{
  "num_hidden_layers": 16,
  "hidden_size": 128,
  "moe_layers": [2, 3, 4, 5, 6, 7, 8, 9, 10, 11, 12, 13, 14, 15],
  "balance_loss": 0.00073,
  "init_std_router": 0.0224,
  "norm_eps": 1e-06,
  "batch_tokens": [16384, 32768],
  "train_tokens": 240700000,
  "dataset": "wikipedia_en"
}
Below are experts of layer 12 (counted from 0) of a mixture-of-experts language model. Rows are named router (the router's row for the expert), gate (a neuron's input weights, with its number), up (a neuron's input weights, with its number) and show model dimensions 0-127. Each number is 128 + 32 x the weight over its row's rms, rounded and kept within 0 to 255.
After each expert's rows: "mostly gets" lists some tokens that are sent to it at least half of the time. This comes from a sample of Wikipedia text that the model never trained on.

# expert 215
router [136 102  86 105  53 157 120 125 142 153 108 156  92 168  94  81 178 145  98 120 177 164 131 192 126 114 119  57 131 142 162  75  99 124  94 176 143 148 144 117  65 105 103 130 120 173 100  85 164  98 128  64 129 149 140  99  92  92 111 153 141 137 131 107 123 117 138 117 164 164 162 176 159 141 166 178 125 151  97 175 117 148 171 138  99  49 127  63 178 103 151 153 169 100 136 133 144 133 151 156  49  89 186 141 145 152 112  73 103 149 102 157 129 157 148 154 135 140  67 124 156 148 153 139 142 126  95 147]
gate0 [109 167  83 113  75 141 133 133 114  63 154 128 144 111 104 115 158 131  68 107 137  81 132 123  98 141 128 106 121 120 108 148 119 157 182 144 142 121 139 115 134 131 156 241 128 166 109 195 188 131  87 174 136 113 149 137 111 126 128 149 222 101 160 102 153 148 119 198 117 109 177 169  93 132 139 128 128 108 125 138 107 149  88 171 152  45 141  37 147  87 130 207 140 110 180 149 112 127 102 116 157 152 126  98 151 136 117 124 125 128 163  91 121 149 130 131 101 142 120 119 137 168 191 162  97 129 113 177]
up0 [156 156  78 116 100 179 150 102 101 106 144 117 165  91 101 103 160 143 119 140 144 107 119 156  98 186 133 106 129 153  89 151 133 156 175 129 141  56 161 148  79 113 157 225 112 169  97 181 169 147  98 154 144  83 131 125 155 110 129 105 184 109 180 147 148 155 134 205 134 104 114 136 118 122 146 127 128  84 128 193 108 112  82 202 123  50 138  35 167  91 136 162 143 111 150 145 128 123 103 135 144 142 104 101 179 111 133 121 136 146 152 121  98 141 116 129 108 113 155  93 144 146 186 174 101 111  97 179]
mostly gets: " Syrian", " Mold", " British", " foreign", " Scottish", " Communist"

# expert 31
router [ 93  94  94  91 122 114 110 130 183 136  77 149 132 182 103 113 146 146 148 116 166 128 158 123 163 121 160  76 129 150 133  90  66  82 152 164 125 172 178  81 111  82 129 145  96 141 135  92 191 131 123 132 103 171 173 133  93 110  92 145 173 165 133  56 107  90 123 122 157 133 171 144 190 157 134 145  99 141 114 108 165 141 140  84 121  68  77  79 136 109 143 122 122  92 196  66 134 102 174 162  85 117 136 124 153 138 101 105 159 170  70 157 175 185 160 135 155 150  80 107 158 110 146  89 146  85 122 129]
gate0 [ 81 196 148 104 125 123  90  79 153 174 115 183 143 157 141 108 121 120 115 128 122 172 123 146 139 118 158 101 102 140 172 177 165 148 117 134 145 106 172  74  97 195 135  98  89 153  72 135 202 100 106 137 138 168 116 155 127 143 102 117 120 142 113 115 117 160 113 178  82 177 128  84 152 105 129 134 181 142  44 166 106 115 112 153 114 128 138 186 116 137 121 102  72 146 155 121  94  78 158 147 150 107  32 120 141 130 180 149  89 108 125 152 178  70 136 145 155 100 170 123 129 156 129  83 155  88 184 127]
up0 [153 103 151 124 142 177 154 117 136 151 141 208 133  88 119 108 119 143 211  87 117  99 111 108 113 181 149 163 134 100 123 110 100 163 159  94 148 106 179 160  34 141 141 139  97 182 120 121  76 129 118 107 101 165  51 152 162 116  86  89  93  86 126 116 156 109 150 156 109 179 133 112  34  69 107 101 185  75 127 135 105 142 109 105 101 176 120 138  94 146 113 157 110 140 168 109 134  87 142 148 103 102 115  88 140 158 112 127 127 151 131 105  85 104 109 129 120 179 147 143  94 142 147 183 169 119 182 154]
mostly gets: " Mike", " Jr", " Gary", " Bryan", " Gordon", " Robinson"

# expert 139
router [102 123 107  89 101 186 109 141 163 154 116 188 164 120 121  71 177 141 144  92 158 141 144 205 119 114 162  92 129 188 151  99  99  92 105 146 124 138 137 136 110  78 122 167  75 164 124  83 151  55  92  86 116 133 188 110 123 132 101 149 125 163 189 100  57  78  99  81 119 161 176 181 121 178 157 167  90 153 125 134 182 158 170 107 105 109  90 138 148 109 153 142 153 107 151  91 146 129 133 163 123 122 133 123 167 179 117  92 144 155 118 194 167 141 144 152 164 145 111 103 165 141 179  96 118 124 107 150]
gate0 [ 57 143 148 121  61 131 124 128  87 114 173 130 157 110 108 110 137 144  81  76 147 176 143 151  99 123 120 148 115 123 154  58 142 161 178 206 146  81  99 116  81 175 162 135 161 152 132 196  96 132 122 132 146  65 164  93 143 141 148 180 154 122 151 144 120 133 140  57 102 136  84 145 192 135 129  98  93  79 100 151  84 184 127 155 108 135 116 104 108  99 156 104 126  90 136 148 106 122 117 124 129 118 186 151 123  87 112 148 104 141 140 143 148 141 142 142 167 212 129 142 116 145 150 206  83  77  91 154]
up0 [ 69 132 172 132  74 105 137 121 102 129 187 153 161 134 121 121 158 140  66  79 119 148 141 151 105 150 126 144 114 148 158  63 163 143 190 222 157 118 127 129 103 151 179  79 146 141 178 213 122 145 134 116 146  73 183  92 126 148 157 172 145  92 145 160 132 109 144  34 112 132  83 160 162 135 111  91 105  70 115 158 109 151 109 148 108 139 105 126 105 116 112  74 125  96 144 158 133 129  97 130 127 101 145 128 128  96 109  83 112 131 133 168 122  95 159 130 117 163 140 160  99 146 157 215  73 113 132 152]
mostly gets: ".\"", ")", "/a", "\"", "%)", "\"."

# expert 123
router [103  77 108  81 115 154 138 140 170 141 106 143 131 183 114 102 174 169 145  99 196 147 119 146 136 107 160  55 115 145 161 119  72  91 113 141 100 137 180  66 114 101 134 147 117 151 121 114 173 135 140 123 118 203 164 116 123 110  45 134 148 146 140  83 107  82 109 127 177 181 166 177 167 164 121 135  98 180  88 121 165 143 145  91 110  92  96  93 185 112 149 146 149 112 166 102 110 127 175 147  90  99 156 108 181 131  84  83 134 146  94 164 186 155 153 137 139 155  90  99 146 137 171  86 161 102 111 144]
gate0 [104  91 122 126 200 118 134  99 134  74 176 119 102 126  91 152 140 120 114 123 112  53 156  95 106  94 119 130 160 149  94  96 142 111 147 129 126 106 154 142 133  70 162 154  70 106 143 142 137 154 103 122 143  87 196  92 152 212 143 136 141 134 156 120 137 175 108 188 106 187 144 105 175 161 103  74 192 126 126 106 154 109 121 155  96 109 166 108 122 169 157  91 152 133 156 102  89 118 129 101 119  69 110 114 137 219  87 180 129 161 177  90 137  70 133 116 112 108  98 127 137  95 128  95 169  99  77 162]
up0 [113  46  89  94 145 141  98 109 158 123 108 179 122 108 131 130  90 102 135 138 144 129 133 132  72 124 134 110 193 159 179 150 183 153 116 108  77  94 139 150 136 124 108 117 196 128 169 149 120 119 147 118 225 129 151 125 148 137 119 176 194 105  77  93 159 150 100 113 142 108 205 179  88 106 144 174 186 122 139 151 120 128 161  92 127 131 140 107  70 153 106 125 148 129  97 191  84 147 125 106  50 128 126 146 166 112 134 207 105 123 100 152 182 110 128 170 135 161 120 129 132 142 123  77 119 162 144 115]
mostly gets: " Smith", "ić", " Jones", " Miller", " Gray", "sson"

# expert 164
router [116 139 100  67  69 153 116 170 152 147 137 143 149 150  93 121 149 140 106  91 174 126 143 174 134 104 133  72 110 125 170  42 128 115 107 154 143 181 131  72  73  82 133 137  87 157 119 148 162  70 110  59 116 136 149 161  92  67 134 138 141 115 150 111 113 128 109 122 160 143 148 158 146 139 173 156 146 151 113 165 111 175 152  93 113  53 111 113 157  98 143 132 167  98 156  87 146 139 139 168  64 113 187  87 128 164 102  85 115 168 112 167 119 135 117 149 131 153 110  75 163 171 154 107 145  63  73 168]
gate0 [162 170 156  77 134 112 124 129 127 144 136 181 159 116 129 179 158 137  83 157 144  98 127 122 105  91 166 178 176 130 119 155 148  98 139 154 107 167 129 100 134 135 135 112 116  69  73 116 163 114 140 185 179 175  95 125 108 142 112 129 173  78 153  64 207 185 106 131  97 111 163  87 151 116 130 105 146 104 125  82 105 114 135 115 105 170  98 147  86 130 159  91 168  68 153  69 138 118 136  82  96  79 149 107 147 147 143 121 146  86 127 157  98 104  77 135 124 117 130 181 112  81  35 153 187 123 156 155]
up0 [182 182 111 129 153 131 167 103 115 132 152 124 120  50  80 174 165 163 112 118 160 132 138  88  72  90 176 147 132 195 149 125  91 116 142 174 139 137 169  72 138 117 128 116  99  99 127 137 201  91 166 138 133 124 144 120 105 125 128  79 162 114 122  97 167 163 131 107 165 129 117 121 123 153 105 108 106  98 137 112 159 167 118  89 139 141  83 132  91 155 185 114 155  86 161  89 176 119 101 146 130  85 159 195 156 116 163  91 116 141 131 178 105  92  69 113 136 126 120 163 138 118  47 200 192 140 162  84]
mostly gets: " Mid", " South", " whole", " Croat", " Yorkshire", " Mold"

# expert 22
router [ 87  93 113 122 115 159 112 126 180 137 112 153 124 127  84  98 168 154 151  99 180 133 129 143 147  87 143 113 124 147 124 127 115 116 132 158 155 153 167 144  79  66 111 159 129 181 125  90 163  72  77 111 132 160 198 114  94  86  73 152 153 188 153  71  73  79 124  76 136 147 193 171 140 144 172 160 140 137 122 163 178 138 126 109 122  82 102 125 144 133 152 143 148  89 138  74 129 148 112 155 100 119 145 112 141 176  71 119 130 134 117 231 196 153 138 186 130 127 129 108 167 148 146 101 122 107 102 173]
gate0 [159 117 142  79  81 132  32  88  82 137 201 108 142 141 139  95  93  97 167 147 150 117 121 128 151 118 131 126 118 152 175 120 149 130 153 116  75 166 128  62 118 108  95  35 120 152 151 162 117 122 152 122 155 124 134  91 145  89 203 160 166 177 127 158  72 122 120  87 115 140 135  87 139 137 135 156 111 186 128 171 145 174 111 122 104 148 116 125 120  91 148 151 120 140 140  85 168 134 100  88 101 147 136 189  75 151 109 141 209  97 127 112 171 118  66 120 138 143 172 128 112 134  84 190 161 116 133 109]
up0 [160 125 145  94  84 131 127  80  89 167 147 132 142 113 161 133 112  97 155 156  97 100 168  74 157 134 152 107 113 180 166 105 132 146 168 145 104 205  97  96  98 138 162  77 148 135 131 138  97 143 127 113 172 141 126 116 126  94 190 173 182 166 125 138  88  78 131 130 155 116 185 148 151 143 140 107 134 216 123 191 154 137  71 132 118 131 124 121 106 109 163 150 118  84 148 110 144 118  99  62 111 169 162 216  57 104 126 123 173 123 135  87 170 108  77 116 125 156 157 134 110 164 119 137 201 140 126 165]
mostly gets: "See", "]}", "–present", ")}", ")},", " Nominated"

# expert 7
router [115 112 101  45 101 167 130 155 133 156 125 148 124 146 115 104 166 137 139  82 177 156 127 147 129 110 124  78  67 151 140  52 117 112  64 163 131 177 147  80  93 109 101 165  76 159 124  72 161 104  86  56 103 148 149 148  95 115 131 183 155 165 144 110 103 112 129  97 157 165 156 146 152 144 170 162 140 176  90 170 136 166 159  97 109  89 131  92 138 127 174 174 189 116 144  78 162 134 137 150  67  73 187 110 147 156 132  91 122 163 129 149 136 140 143 130 143 143  91 103 177 150 131 105 137 113  94 176]
gate0 [168  98 116 150 136 196 154 130 110 124 107  97 114 140 152 150 170 160 131 135 206 131 143 129 152 174  93 110  80  95 146 167 155 126 107 181 133 139 132 139 163 161 143  85 102  79 160  81  92 126 146 153  80 155 138 142 121  78 154 161 116 129 140 177 152  73 147  59  86 121 114 134 121  98 149 153  94 110 163 133 108 133 185 112 120  76 115 122 165 112 102 130 135 122  98 116 133 143 100 190 143  98 184 113 123  84 146 182 143 158  94 161 155  63  93 104 219 192  93 154  92  76 110 167 155 133 169 146]
up0 [ 68 174 156 121 113  79 117 131 145 115 158 129 167 141 118 105 106 113 127 115  86 140 125  99  92  61 160 155 156 158 105  77  96 131 154  95 119 108 125  80  80  77 164 180 140 188 104 180 161 111 128 101 158  98 126 127 139 200  82  90 147 142 141  74 106 179 111 175 149 161 152 132 138 129 100  94 139 156  98 136 153 119  72 138 137 184 126 123  86 126 159 121 127 131 168 144 114 112 169  99 112 176  90 151 143 175  95  99  90 109 129 115 107 184 155 133  46  59 174  89 115 170 100  93  87 102  97 129]
mostly gets: " British", " Spanish", " Russian", " Greek", " Japanese", " German"

# expert 33
router [ 93  83 117 102 107 165 130 143 165 151  95 137 130 191  90 108 172 140 148 102 194 131 140 128 131 101 130  84 128 144 178 118  78 103 111 134 105 166 160  92 115 107 108 139  81 170 121 113 166 125 118 134 101 156 150 117 128 131  52 123 162 139 151  93  85  73 124 128 162 141 161 154 167 175 157 122  86 194 108 125 149 180 141  73 121  80  69 106 159 129 128 139 181 113 180  96 121 128 185 139 120  73 154  72 169 111  75 106 127 173  99 179 151 176 168 161 136 152  67 114 148 113 136  87 167  95  92 146]
gate0 [119 125  62 126 160 146 173 149 154  97 183 113 127 151 120  90  95  62 134 137 133 110  76 159 121 173 107 113 146 174 129  67 108  80 106 106 160 124 105 149 106 106 165 110 128 116 133 162 163 103  44 116 147 140 151  87 115 160 103 159 105 132 105 116 135  84 151  95 120  74 133  99 112 143 126 133  56  65 126 104 128 178  75 132  97 162  97 145 158 105  87 126 122 113 121 138 137 144 126 115 180 132 107 148 184 105 156 112 169 147 101  59 134 161 133 135 136 154 151 140 156  31 173 106  60 124 203 120]
up0 [ 86 133  49 113 159 124 175 104 144  98 175 108 134 146 169 109 116  40 111  82 112 129  58 157 144 154 145  77 133 190 136  91 130  92 101 107 159  99 159 153 121 125 170 110 109 143 132 172 144 118  50 154 165 119 100  80 120 142 137 146  91 132 135 140 131  88 145 127 147  88 146  60 113 151 101 107  94  79  81 126 125 160  92  87  66 153 106 140 155 118  91 111 125 116  95 117 139 147 134 124 169 156  99 147 176 134 196  99 134 133 116  89 134 159 113 160 106 136 125 150 126  37 125 101  65 149 165  89]
mostly gets: "ová", "ić", " Robinson", "sson", "owski", " Singh"